Weights of a small mixture-of-experts language model, trained from scratch on English Wikipedia: 15.3M parameters, 4360 steps.
Below are experts of layer 5 (counted from 0) of a mixture-of-experts language model. Rows are named router (the router's row for the expert), gate (a neuron's input weights, with its number), up (a neuron's input weights, with its number), down (a neuron's output weights, with its number) and show model dimensions 0-127. Each number is 128 + 32 x the weight over its row's rms, rounded and kept within 0 to 255.
After each expert's rows: "gets" lists some tokens that make up at least twice as much of what it gets as of all text; "mostly gets" lists some tokens that are sent to it at least half of the time. This comes from a sample of Wikipedia text that the model never trained on. Tokens count by the router's weight.

# expert 28
router [125 119 116 118 108 174 161  99 128 115 103  74 153 127  89 113 143 155 155 118 129 122  92 133 132  92 129 137  88 138 117 171 149 186  89  77 126 163 127  84 130 131 127 122 136  79  70 101  60 105 174 119 119 177 171 110 166 150 152 147 108 135 138 196 170 158 148  69  99  97 152 123 167 141 133  86  87 161  52 122  71  94 122  77 125 166 110 106 142 203 147 148 144 181 128 124 169 154 102 111 111 130 120 143 103 146 163 156 179 201 152  96 181 115 151 123 107  51 128  96 147 145 150  78 103  93 117  92]
gate0 [179 108  91 141 174 100 120 199 205 127 155  80 133  97 128 126 187 139  87 127 116 129  48  22  49  84 120 120 123 178 114 150  68 127 144 135 133 168 172 145  82 126 129 166 138  55 145 177 108 151 176 135 156 156 118 137 226 113 111 119 133 104 120 126 147 109 109 132 129 122 130 104 132 130 154 129 150 156 170 123 106 159 160 111  84 158 113  99 149 144 112 128 129 119 134 133 152 174 128 149 175 146 138 107  95 106 123 107  87 113 155 152  93 105 129 104 110  68 134 100 149 157 166 168 136  88 152 107]
up0 [118 136 189 127 137  73 115  81 184  91  99 122 136 107 150 151 106  72 153 181 119 114 165 199 156 142  95 123 114 169 150  55 134  60  94 137 128 114 108 173 188 141 150 157  99 137 123 128 118 109  88 152 160 122  62 120 176 138  97 149  88 135 142  96 143 163 171 181 137 131 196 142 118  59 134 177  92 101  74 120 141  95  91 117 133 131 110 112 126 100 117 107 165  80 115  87  97  82 128 133 154 146 126 109 124  67 139 127 151 115  99 175 121 181  56 128 116 176 111 162 121 130 150 126 124 148 182 104]
down0 [ 97 127 130 111 154 178 112  96 167 153  93 164  90 155 139 170 111 140 122 144 147 148 105 113 107 186 172  94 108 146  38 118 112 123 111 171  66 127 125 165 116 125  60  77  96 133 111 119 119 180 142 125 114 221 133 120 154  92 139 127 169  97 135 171  90 133 131 176 136 136 117 130 135 119 114  51  85  97  58 158 125 148 110  90 177  79 158 138 141 143  94  81 175 135 119 169 109 177 116 161 156 176 161 118 112 166 127 144 149 119  64 174 124  85  82  92 160 161 143 153  99 143 153 129 104 136 105 158]
gets: "and ", "or ", "(", "but ", "while ", "as "
mostly gets: "while ", "but ", "While ", "Binomial ", "Website", "and "

# expert 24
router [132 103  62 139  90 161 128 147 171 110 114  65 153 131 130  97 122 143 154 134  92  91 112 144 113 115 197 116 103 117 167  85 118 139  95 151  99 120 176 143 154 159 109 201  81 107  72  94 113 150 140  90  76 172  80 123 153 166 169  95 106 159 104 135 179 174 156 157 129 130 169  74 168 109  97 102  99  85  70 100 109 114 118  98 204 110  81 117 106 137 150 151 173 175 163 126 177 146 155 112  89 171 117 120 114 128 197 172 157 130 128 122 185 140 126 144 173 101 158 155 125 104  97  96 133  88 128 136]
gate0 [139 142 129 137  98 110  59 219 171 104 123 138 139 135  73  86 178 161  99 157  81 148 103 100 125 157  44 135  65 131 125 136  61  94 139 125 133  92 188 185  53 116 115 193 110 119  80  91 111 199 121  76 173 115 134 117 118 104 152 125 167 123 106 109  99 157 168 146 131 136 179 156 168 147 104 165 180 117 144 145  95 154 112 142  89 133 136 116 160 128 103 166 131 182  81  97 132 126 134 141  81 151 119 120 115 131 168 104 139 149 103 133 137 103 193 114 107 119 147 111 116 184 131 149 115 118 141 102]
up0 [138  99 125 122 119 108  95 123 142  82  60 112 163 116 140 148 159  99 137 146 124 138 110 129 159 149  93 117 113 125 165 119  68  85 101  68 160 110 124 173 180 170 129 121  76 143  95 117 116  85 135 138 180 112  47 159 154 167 103 143 107 132 116 156 166 169 204 138 139 169 147  91 173  79 115 149 155 111  89 123 183  83  95 139 156 111 153 190 148  90 108 182 131  96  95 168  58 127 145  97 196 159 116  74  59 148 173 151 159 131 126 120 137 181  93 171 111 164 114 147 120 137 110 145 135 144 125 129]
down0 [132 155 169 110 163  96 112 134 188 152  88 110 109 128 170 115 139 136 152  57  76 104  78  86 128 185 147  92 133 114  87 131 163 194  98 144  68  70 160 155  72 116 107 164 151  75 118 120  89 139 115 130 155 164 169  80 152 139 112 108 158 124 111 176 110 123 171 186 146 131 155 101 105 110 151 104  83 191 144 126 129 164 189 108 115 159 151 125 161  97 134  94 127 128 156 133 120 119 154 149 124 117 195  85 165  84 149  74 138 126  88 146  92  91 121  83 134  71 115 117  76 151 188 136 109 104  91 136]
gets: ": ", "ter", ".", "–", "min", "er"
mostly gets: "min", "termin", "employ", "tic", "ail", "Died"

# expert 30
router [129 111 152  54  96 165 198 114 108 154  83  88 181 115 130  85  92 158 141 128  85 151 103  56 108 145 131 123  88  79 142 151 104 166  95  86 148 150 167 129 114 157 141 192 127 119 124 114 138 165  48  82  98 175  84 116 141 144 190 139  71 148 121 173 129 152 207 147 130 110 147 135 132 183 167 112  84 156 110 106  92 126 126  88 163 159 220 144 121 148  77 146 141 129 136 170 135 140  71 107  98 101 114 158 140 123 134 168 176 165 125 110 178 144 122 117 114 122 134 133 112 112 148 110 145 110 127 101]
gate0 [188 115 135 164 167  72 113 164 180 150 218  92 106 107 119  79 124  93 144 101 122 128 116  96 155 156 108 149  75 122 141 136  65 108 131 113 144 186 173 184  78 123  80 180 125 108 143 128 125 165 124 107 159 142 104 152 193  97 122 135 121 175 172 136 127 145 156  82  92 133 188 125 154 130 146 140 140 106 131 121  91 163 188 116 151 162 139 100 137 144 135 152  43 191  98 127 168  89 172 158  47 112 136 123 145 115 156  90 173 143 112 140 137 127 135 111 118 143  69  93 146 156 162  93 133 121 150 116]
up0 [170  82 125 146 153  80 214  80 187  69 100 111 169 130 112 157 143 104 132 136 138 126  97 152 160 120 129  64 118  98 149 103 103  94  80  98 107 128 101 177 145 164 158 199  77  85 165 131 179 101  99 183 126 164  92 147 180 138 157 186 110 150 113  86 164 146 159 150 139 136 133 109 149  66 150 142 103 127 133 184 162 108  46 126 177 124 156 132 127 124 136 210 141 108 124 111 100 106 127 109 121 131 121  98 117 155 151 106 131 183 120 108 129 130  75 150 148 137 193 101 125 121 154 169 153 132 143 116]
down0 [154  82 123 113 129 111 108 179 156 154 139 187 175 164 127 119 133 122 129  84 108 153  98 123 134 168 118 135  91 122 103 125 141 139 119 151 147  70 134  94 129 131  36 171  68  48 112 174  83 209 142  91 128 167 152  87 135 133 121 123 207 145 151 123 141 118 123 182 155 114 151 107 181  99 138 105 109 115 168 141 186 135  97 116 131 120 126 121 147 165  88 102 133 142 155 180  86 117 157 168  99 119 136 105 122 143 149  89 152 116 103 165  75 113 135 129 192 171  99  73  94 147 111 162 113 143  42 125]
gets: "\n\n", "\n", "B", "ar", "200", "st"
mostly gets: "According ", "dis", "Bel", "contr", "sur", "Bar"

# expert 25
router [117 162 117 134 111 179 141  81  72 135  92  92 144 156 109 145 125 135 170 195  86 106 127 131 146 115 137  95  89 201 103 130 147 197  68 106 171  93 128 145 135 181 163 164 134 109 121 146 135  94 114  91 125 129 141 156 155 159 171 127 143 170  69  69 133 165 182 158  97 112 181 104 156 132 153 123 112 118  93  99 135 119  90  76 143 138 148 124  98 111 115 190 185 117 153 128 159 156 136 148  95 100 150 142 104 196 155 170 187 186 145  93 177  73 130 150  86 144 111 175  99  90 101  96 101 105 122 121]
gate0 [148 112 121 155  89  92  87 145 155  92 131  92 142 116 170  95 164 128 123 115 129 149  54  94 109 182 121 124  69  67 119  96  98 122 137  80 110 163 169 191  75 146 120 144 171 129 110 106  69 155 147  97 180 144 100 137 144 147 129 145 118 110 140 137 122 146  94 110 110  91 140 129 102 124 130 205 190  76 165 112 130 200 149 125 109 169 156 161 103 167 137  91  94 146 158 152 153 165 104 169 116 145 162 103 129 107 173 152 144 189 117 125 130  93 129 103 176 129 100  55  93 145 192 178  67 123 136 147]
up0 [158  65 169 140 136  66 148  97 140 106 108  77 161  94  95 115 125 121 121 164  74 129  81 189  84 118 108  83  87 109 172  98 106 116 156  98 105 137 116 151 164 154 143 176  44 141 134 195 155  91 128  92 146 108 119 161 188 120 181 143 127  77 163  98 127 176 172 151 139  91 158 134 141  37 178 163 147  99 179 154 149 115 114 155 140  99 154 119 119  90 104 135 126 135 177 110 115 146 122 144 133 126 120  81  77 124 171 131 110 199 109  96 124 136  88 179  95 113 132 145 123 110 128 123  96 142 170 109]
down0 [135 182 129 124 116 122  99 134 115 185  92 166 141 102 119 110 102 127 108 105 170 109 150 103 118 143 111 121  87 138  65 146  71 167 167 192 121 121 132 122 132 131  79 114 106  80 120 176  89 151 160 130 116  93 139 169 156 134 123 124 151  70 147 149  83 153 122 180 142 132 176 176 130 126 112  87  71 132 190  66 111 237 164 106 149  75 167 153 159 132 171  88 126 102 153 195 105 152 121 163 163 152 123  72 107 126 125 124 133 114 128 150 176  76 110 156 201 136 119 109 132 173 130 100 119 161 139 156]
gets: "in ", "a ", ", ", "to ", "on ", "In "
mostly gets: "follow", "took ", "came ", "sugg", "suf", "clos"

# expert 29
router [140 106 140 150 130 174 145 103  90 121 119 128 155 109 125  88 102 178 155 112  82 107  92 147 142 106 136  54 115 125  78 145 104 144  77  94 136 152 147 114 114 114 122 118 129 107  91  83 149 140 179  86  72 154 127 102 179 168 173 248  84 141 126 179 145 161 161  63  86 148 163 102 182 160 106  99 140  97  83 124 123 107 110 116 134 125 103 110 103 114 145 107 166 115 174 152 186 154  72  65  83 137 119 154 138 144 158 145 160 168 127  90 176  91 156 139 103 126 162 123  90 138 125  99 103  95 162  90]
gate0 [188 112 107 120 141  73 122 184 161  90 158 134 152 108 131  99 135 133  57 154  85 152  58 112 123 126 146 162  60 157  94 151  79 111 134  94 136 148 174 130  95  82  95 159 115 128 116 109 101 184 157  95 144 116 141 147 120  99  83 135 162  89 135 100 144  99 142  77 110 156 111  97 150  86  83 162 170 121 155  97  96 153 179 144 157 180 134  69 120 149 131  97 129 122 116 134 140  63 166 167 151 149 130 155 145 100 160 163 124 209 121 120 130  67 143 136 104 107  60 117 122 169 173 149  98  99 157  68]
up0 [147  97 159 123 186 139 102 111 141 135  85 127 192  99  98 175  71  96 112 135 121  96 115 142 109 138 101 103 114 162 141 100 135  41 111 136 108 123  99 167 151 151 191 161  85 162 144 153  99 105  87 183 153 130 126 123 141 119 162 140 125 116 139  81 185 158 224 162 181 129 114 108 172  23 119 113 155 128  91 153 178 100 111 134 145 141 155 167 114 109 144 118 173 145 116 134 123 121 111 169 171 116 113 168  92  83 176 180  97 164 120 108 125 185 108 168 100 156 137 175 104 121 110 107 153 120 149 148]
down0 [100 130  96 115 112 129 100 154 142 147 103 141 128 139 199 136 102 159  89  92 131 123 131 133 115 191 165  85 144  83  29 105  88 156 134 172  97  73 109 125 109 130  62 124 121 118 118 166 101 204 129 132  72 139 127  47 180 139 121 147 127 103 121 114  91 107 152 135 128 161 117 104 135 130 118 118  94 125 146  82 100 121 158 149 125 146 170 109 187 173 133  71 170 109 179 156 105 170 124 140 111 148 119  97 113 149  38 106 107 146  78 156 132  99 117 121 202 172 127 141  95 138 149 147 105  77  86 155]
gets: "and ", "'", "a", "-", "& ", "- "
mostly gets: "Ros", "Dav", "Jo", "Wil", "grand", "John"

# expert 6
router [137  75 149 145 121 155 159 115 136 107 138 133 156 148 117 117 158 116 145 156  80 133 112  77 125 133 136  97  75 141 146 143 132 140 108 110 126 147 160 157 150 159 120 182 136  92  85 115  66 157 161  77 100 147 136 125 173 163 195 125  96 140 125 110 112 147 128 121 136 139 183  95 195 136  83 133  47 157 113 100  75  89  84 130 153 154 179 123  38 139 159 139 168  98 159 132 163 207  89  71 129 112 186 167  92 148 139 146 143 194  96 110 172 160 134 125 140  79 175 166 117 156 153 112 102 138  94 105]
gate0 [136 151 125 149 138 144  89 132 161 120 178 148 184  80 118 112 174  67 173 181 115 124 108  75  84 138 129 164  41 118 115 129  74  76 193 115 194 145 195 149 135  87  88 162 152  46 170 103 117 180 165 123 147 107 130 137 141 110 136  65 113 148 100 124  89 140 128  44 156 146 132 112 125 144 141 143 170  94 165  96  74 154 163 113 138 151 131 129 138 122  93 173  81 161 122 134 154  99 181 156  99 143 165 122 168 126 143 136 133 135 132 145 119  86 131 113 158 114 142 107 129 152 175 134 172  95 140 112]
up0 [220 127 162 103 111  74 123 140 193 124 101 143 104 144 129 139 120 132 113 147 130 139 146 173 120 118 107  64 102 114 163  81 135  76 125  59 112 103 101 201 176 144 149 166 103 124 156 142 136 128 151 141 150 144  31 104 119 121 152 134 149 143 110 137 161 200 151 123 148  75  84 158 124 107 115 149 114 103 119 120 168  80 118 134 145  82 122 112 132 110  88 173 160  66 104 163 110 109 132 102 167 132 106  86 127 150 171 158 105 184 137 120 125 188  92 106 130 107 180 103 147  54 129 105  92 118 156  72]
down0 [121 178 135 119 118 157 130 129 137  91  84 197 104 177  96 143 127 157 134  86  98 135 110  81 113 150 151 146 160 164  72  92  92 209 180 145  99  82 123  57 132 117  86 163 119 130 156  47  83 141 132 137 169 185 126 113 135 140 125 138 178 103 145 138 109 122 154 170 116 161 160 137 184 100  77 129  92 125 107 111 182 184 132 147 133 176 166 149 163 134  97  98 161 117 157 135 112 145 119 169 154 138 133 129  81 115 178  67 113 120 126 147 147  80 154 114 154 161  87 128 150 162 197 121  67 124 140 149]
gets: "that ", "the ", "w", "which ", "The ", "ing "
mostly gets: "pro", "stri", "As ", "grow", "out", "|---|---|---|---|---|"

# expert 4
router [163 103 177 106  96 161 124  91  93 125  57 104 157  91  83 135 139 154 134 166 117  84 108 125 184 122 178 101 133 137 102 176 160 162  91 160 162 144 167 159 107 162 166 157 129 105 106 134  94  90 105 123  76 158 116 148 162 133 178 168 111 153 128 123 156 140 141  79  93 133 208 113 134 149 149 118  58 152 116 107 107  90 109 108 166 159 110 127 116  88 167 185 185 112 174 138 149 120  66 130  59 167 168  85 106 179 120 135 156 167 134  89 167 136 101 129 116  87 129 183 110 141 140 109 138  91  96  78]
gate0 [158  78 116  99 146 128  96 153 218 144 181 144  97  63 179  75 171 105 117 114  71 116 104 123 104 160 144 110  52 134  82 167  52  99 129 136 122 119 171 150 107  96 103 145 100  85 137  92 101 133 152 112 144 144 101 102 170 149 132 117 154 169 142 133  98 124 114 124 118 103 159 154 143 170 103 111 184 103 188 130  74 176 174 148 168 202 143 119 144 117 156 172  78  79 106 120 168 122 128 117  76 124 181 110 136  99 157 119 148 154 112 154 124  85 133 102 138 147  96 143 127 144 139 166 119 101 101  67]
up0 [178 108 162 192 130 109 145  79 141 142  57 131 170  91  94 141 140 135 139 180  72 148 133 181  87 103  89  71  79  45 129  91 121 112 115 104 125  96 131 208 202 142 170 145  80 106 169 132 132  99 157 103 162 102  78 142 166 150 127  99 122 141 128 115 134 115 156 156 125 102 132 130  86  72 134 146 151 140 128 130 157  75 116 156 159 152 127 131 140  92 134 165 171 105 105 147 173  66 142 137 111 165 117  82  98 160 149 123  86 125 154 116 134 168  98 134 153 135 135 169 171  60 143  83 137  96 167 117]
down0 [133 121 136  94 146 120 136 216 153 121 116 191 130  95 124 112  88 123 150  74 115 168 129 121 134  67 169 102 132 123  75 144 127 102 111 151  46 110 146 116 156 115  99  80 107 109 173 153  94 195 157 127 104 173 176 127 152 126 142 130 167 133  86 115 129 145 164 132 110 158 137 180 137  88  94 132  96  85 100 124 123 170 175  90  95 136 200 113 161 160  80  75 132 140 107 129  82  98 157 142 179 184 146  61 106 126 102  49 148 139 116 177 115 110 143  65 192 133 116 148 120 140 152 137 125 116 128 135]
gets: "a ", "as ", "an ", "d", "ing ", "ed "
mostly gets: "pro", "considered ", "announced ", "said ", "sup", "reported "

# expert 7
router [111 122 127 135  97 168  94  81 133 169 124 113 172  85 145 110 114 139 157 137  97 130 144 139 120  65 149 118 120 143  84 167 165 144  96  88 122 100 160 108  86 100 172 153 144 115  53  89 155 112  80  88  93 167 172  94 172 167 174 141 139 147  80 130 159 158 177 114 144 120 145 107 197 165 131  71  69 113  93 149 111  71  97  73 154 173  98 116 105 137 122 111 163 113 158 105 145 170  94  92  98 140 125 102  86 100 153 131 181 137 176  69 168 150 100  80 119  96 138 112 124  69  84 103 152 109 159  97]
gate0 [180 125 146  75 108 106  64 197 184 127 191 127 115 113 152 113 133 118  69 130 125 100 102  92 121  98 119 137  63 103 154 186  64 104 136  89 105 144 130 147  74 113 128 171  93 116 131 117 115 140  76 124 133 137 102 160 222 124 109 145 161 128 120 176 111 130 110  60 110  95 127 133 164 149  81 165 198 125 163  69  86 161 101  89 160 130 119 122 142 128 145 116  88 168 102 110 109 123 123 165 144  61  82  96 132 114 104  83 120 190 111 142 131  71 135 111 109 120 144  90 131 150 127 138 115 137 145  78]
up0 [151 117 134 146 110  96  71  85 172 154 124 153 147 105  75 152 146  99 139 137 167 128 126 190 113 156 149 102 100 158 101 106 112  48 105  75 154 136 113 162 111 179 136 178  82  90 165 134 106  74 132 124 191 102  72 135 165 145 168 128 105 156 152  94 196 131 215 144  94 100 137 152 147  72 141 150 158 136  89 139 124 113  86 143  89 156 101 161 167 125 137 123 192 138  61 139  97 136 131 120 177 135 120 118 116 124 151 137 110 184 134 115 136 133  94 124 109 193 187 156 172  79 125 178 144 122 138 123]
down0 [ 57 141 104 102 109 143 114 128 185 147  84 176  95 132 187  96  92 157  83  92  95  82 115 114 139 100 213 129 122 108  82 105 102 150 160 158  96 103 128  87 175 118 120 124 150  93 147 153  55 183 117 110  96 132 149 111  93 123 132  98 115 109 119  86 121 157 143 141 170 121 169 141 154  76 120 148  99 138 112 163 148 128 110 111 117 182 222 136 183 102 143 107 123 130 114 114 139 124 111 124 153  64 168 110 122 108 128  88 152 125  57 130  66  74  76 107 157 149 120  78 149 122 101 143 138 120  65 160]
gets: "- ", "s", "as", "es", "h", "z"
mostly gets: "could ", "would ", "will ", "may ", "does ", "However"

# expert 31
router [133 123 112 107 113 189 156  48 146  85  87  88 170  85 114 107 107 173 176 168  85 113 111 139 123  89 121 123 115 120  93 134 106 196 107 123 167 139 220 143 158 112 145 120 160 132  93  94 130 130 161  46  90 141 150 136 144 175 185 162 105 169 110 121 135 173 146 116 118  70 167 105 132 134 122 122 117 158 129 116 144  99 137  82 147 146  96  88  77 104 129 126 179 131 155 141 171 156  50  93 109 108 141 173 149 166 169 113 170 149  84 110 166 145 162 166  85 102 139 119 128 106 133  64 122  90 141 116]
gate0 [158  74 147 106 149 161  76 160 195 122 212 108 127  93 103 102 186  98 139 108  93 137  72 121  99 165 111 236 116 156  81 157  69 127 146  72 166 134 190 162 143 104  87 166 133  96 161 129 152 165 192  61 121  73 123 125 171 137  95 151 159 133 160 142 100 109 102 114 119 110 132 115 150 113 130 103 162 124 141 114  90  97 139 139 137 170 111 104 168 154 123  76  91 184 150 115 153 166 124 166  99 141 133 111 104 161 176 114 126 146  93 115 118 109  85  90 112 114 112 107 119 157 138 117 114  93 161 106]
up0 [156 148 157  75 153  88 131 103 130 129 117 117 138  69 112 173 108  57 123 152 148 121 102 141 150 139 112  65  95 164 155  49 118  74 154  94  72 162  79 147 181 140 121 155  56 148 143 149 108 123 115 170 147  97  90 140  85 137 114 104  98 120 106  74 161 173 153 127 155 169 122 144 127  45 155 140 133  88 106 123 142 118 132 151 166  99 142 175 138 146  94 111 208 105 134  82 106  94  91 115 144 163 145  96  89 142 178  90 141 155 177 131 128 200 117 157 128 110 130 124 156  80 112 102 167 103 115 155]
down0 [ 70 100  62 147 159 139 125 175 197 109  73 169 107 109 149 124 152 139 136  53 102 106  78  39 130 154 155 110 148 158  17 166  93 122 110 172  84  90 120 101 129 110 100 101  72  82 133 108  87 185  85 151  85 137 151 124  97 113 125  77 156  99  93 141 111 105 114 128 130  84 171 150 101 129 147  83  98 149 137 129 152 161 137 150 136 165 160 128 130 170  78  97 144 105 149 145 145 144 111 135 110 146 145 110 168 151 106 168 153  96  77 146 137 144  96  92 175 174 144 126  98 133 150 123 105 115 136 121]
gets: ". ", "o ", "i ", "\n\n", "John ", "y "
mostly gets: "John ", "San ", "William ", "Mc", "David ", "Robert "

# expert 26
router [124  93 106 113  85 139 122 115 145 175  96  94 126 113 110  93 118 164 119 124  82 128 119 122 172 101 206  68  92 158 168 110 177 150 100  80 174 129 173 157 112 128 115 129 147 169 119 109 121 125 169  66  95 136 169 144 158 162 145 175  75 150  57 120 166 149 160 142 128 116 177  90 126 181 114 118  93 129  70 115  93  76 100 106 130 124 136  65  80 136 174 107 168 141 161 131 151 157 121  63 123 106  85 131 129 150 142 125 155 159  72  99 173 136 121 182 145  70 160  88  80 103 148 118 105 149 102  84]
gate0 [150 120 101 110 173  68 120 152 168 160 150 115 117 146 164 100 164  72 124 101 109 151  35  64 130 103 126 170  74 109  94 145 118  79 100  91 128 126 209  86 107 164 126 163 111  86 146 114 122 159 193 117 185 128 145 135 164 105 112 106 167 110 162 106 118 143 129 147 140 160 133 108 114 109  91 150 159  78 143  85  97 129 119 146 132 197 142 127 194 128 179 140 133 148 105  86 142 106 108 145 140 112 154 140 146 140 150 145 143 166 118 140 118  72 154  24 121  57 110  86 107 113  93 113 113 110 168 125]
up0 [170  97 154 113 141  74 130 126 185 118  94 151 171  97  67 156 123 107 108 127 176 142 133 167 103 126 111 119 103 132 153 104  97  37  92 124  90 129  78 201 149 161 169 181 100 107 137 174 178 105  74 131 208  84 121 128 165 154 139 146 112 137 160  87 182 170 179 184 140 118 131 116 139 103 145 112 133  99 125 172 124 117  90 148 109 123 112 165 165  89 158 145 187 119 129 134  88 116 138 131 166  93 139 142 123 135 186 150 126 142  79 155 131 178  65 127 127 191 154 142 139  76 115 138  89 124 120 110]
down0 [134  97 154 152 131 150 123 170 128 131 124 131  81 117 139 126 123 166 101  69 122 128 103 129  96 126 141 151 158 132  36 169  57 189 119 189  81  81 171 123 121 127  99  96  73 102  96 169  95 189 133 104 159 152 164 127 185 168 124 160 160  95 140 172 146 190 125 175 123 141 165 165 160  89 108 111 104  71  92 138 154 142  99 105 166 112 151 132 106  91 157  48 157 145 197 184 127 137 111 180 152 131 102 144 109 137 152  93 119 147  90 152 107  64 105 113 182 128 113 126 117 136 130 130 103 103 124 126]
gets: "\"", "- ", "The ", "D", "C", "G"
mostly gets: "My ", "You ", "Public ", "IT", "Love ", "Me "

# expert 15
router [ 69 133 136 132  87 167  74 102  78 147 115  98 136  84 135 130 166 184 202 181 139 103 155 107 141 105 161 165  74 199 153 134 117 187 145 118 171 132 167 161 137 115 165 157 172  83  71  91  91 120 159  78 131 145 123 148 143 173 182 150  74 153 100 131 124 132 144 104 102 108 168  87 148  93 105 114  87 126 131  97  93  81 114  88 134 151 175 136 120 131 128  72 129 106 216 127 149 157 119 128  76  92 141 156  76 162 131 145 154 145 107  98 174 146 140 138 153 161  98 153 136 127 139 125 159 132 119  71]
gate0 [173  77 105 138 130 131  81 182 136 145 204 147 124 163 126 113 137 151 143 136 116 117  70 126 131 158  97 121  33 102 120 145  83 120 163 160 139 150 164  95 127  94  75 146  87  87  95 138 144 140  98 106 145 154 155 156 164 140 106 179 212 110  82 111 106  95 128 160  77 140 164 136  94 113 118 193 151 172 152 124 108 125 127 113 162 199 152 121 123 171 189 115  91 120 106 183 153 154 135 154 128 101 138 169 112 142 136 119 103 115 100  98 122  55  91 111 120 134 144  81 106  96  88 126  68 113 173  87]
up0 [162  94 144 120 146  74 135 125 199 105  93 123 135 121 113 156 162  44  92 162 109 105 118 197 128 157  83  78 145  93 113 126  73  78  96 100 107 132 115 169 149 140 168 213 126 112 126 116 134  76 136 176 145 146  85 142 146 121 150 116  94 117 136  96  70 163 164 172 137  79 102 153 139 110 134 132  97  93  93 108 192 119 118 128 124 106 118 161 160  87 176 161 190 149  83 104 131  71 168 113 154 175 161  97 125 108 158 157 145 182 168 175 127 164 152 103 142 160 177 123 139  84 136 103 116 132 116 126]
down0 [ 88  96 128 134 101 106 102 144 156 137 121 167 175 118 152 133 102 100 109 117 130  90 151  95  79 144 157 163 187  83 119 140 109 140  96 153 129  89 170 129  83  99  99 111 128 124 113 136  47 153 113 156 101 118 124 117 173 125 145  67 185 117 110 147 174 117 115 126 174 107 142 203 156 108  69  78 133 127  66 170 131 177  73  94  99 150 194 139 116 144 130  84 170  77 159 145 112 127  96 166 145 169 149 138 188 193 111  89 156 165 111 165 114  54  84 107 161 123 142 153 143 164 109 140 106 143  95 141]
gets: "| ", "-", "the ", "of ", "–", "New "
mostly gets: "New ", "South ", "North ", "Lithu", "Central ", "Votes "

# expert 10
router [116  95 173  63  70 154 133 141  94  78 131  72 147  83 157 102 115 130 146 126  99 130  95 104 108 142 155 112 121 168 116 140 142 177 108 134 138 176 131 101 130 137 142 148 154 123 112 125 134  86 115  93 113 153 124 177 129 167 154 144  75 153 121 144  88 188 170 140  97  69 117 113 132 132 104  68 118 127 100 126 107 116  75  73 165 169 150  67 101 173 124 174 134 131 182 131 169 177 116 140  96 154 142 103 101 120 162 195 150 183 147  92 180 112  99  95 233 133 118 166  79 134 110 116 132  79  88 114]
gate0 [159 119 134 140  89 125  80 159 129 145 179 138 101 149  80  69 178 101 123  92 116 141  66 124 112 175  82 115 113 126  86 153   1  82 190  98 119 150 171 155 131  86  67 145 120 117 131  88  68 140 105 122 138 156  76 189 124 150 124 129 122 106  93 150 101 152 114 123 107 148  94  89 150  97 131 120 145 139  85 124 133 181 145 138 170 132 154  99 134 155  65 156 135 164 171 115 125 116 104 119 132 134 147 103 125 129 155 177 106 169 178  97 131  70 151 134 120  84  79 101 150 124  96 152 115  80 173 144]
up0 [195  97 152 185 134  79 118 108 168 127  86  38 143 117 120 172 158 119 122 156 151 111  88 134 143 111 132  85 135 148 132 107 128  96  91  85  92 151 114 166 196 135 171 184  64 101 174 108 137 165 162 130  88  81 111 141 140  98 115 112  85 151 107  70 158 127 184 175 116 158 120 148 152 103 175 180 101 115 112 124 190 139  97 120 144 126 136 126 140 140 131 142 142 128  77 174 106  82  89 144 139 128 100  86  80 122 112 181 127 167 150 140 132 169  52  92 147 128 133 157 131  76  91 134 161 170 150 157]
down0 [145 124 153 114 160 109 136 143 140  89 104 203 152 152 122 139 112  96 111 129 122 121  79  98 157 136  84 117 132 105  94 115 167 189 168 163 121 121 152 139 100 146 113 178 110 111 156 158 111 155 110  93 153 169 158  93 138  81  63 135 156  77 118 105  80 107 166 177 199 111 147 162 152 125 122 100  75 204 120  97  61 127 152 106 126 152 141 137 166 167  94  82  88 138 162 137  91 117 139 151 123 153 127 140 130 155  54 106 145 119  72 143 137  74  96 105 166 187 132  73 109 144 201 115 164 124  82 164]
gets: " ", "en", "to ", "P", "el", "l"
mostly gets: "en", "En", "el", "· ", "l", "instr"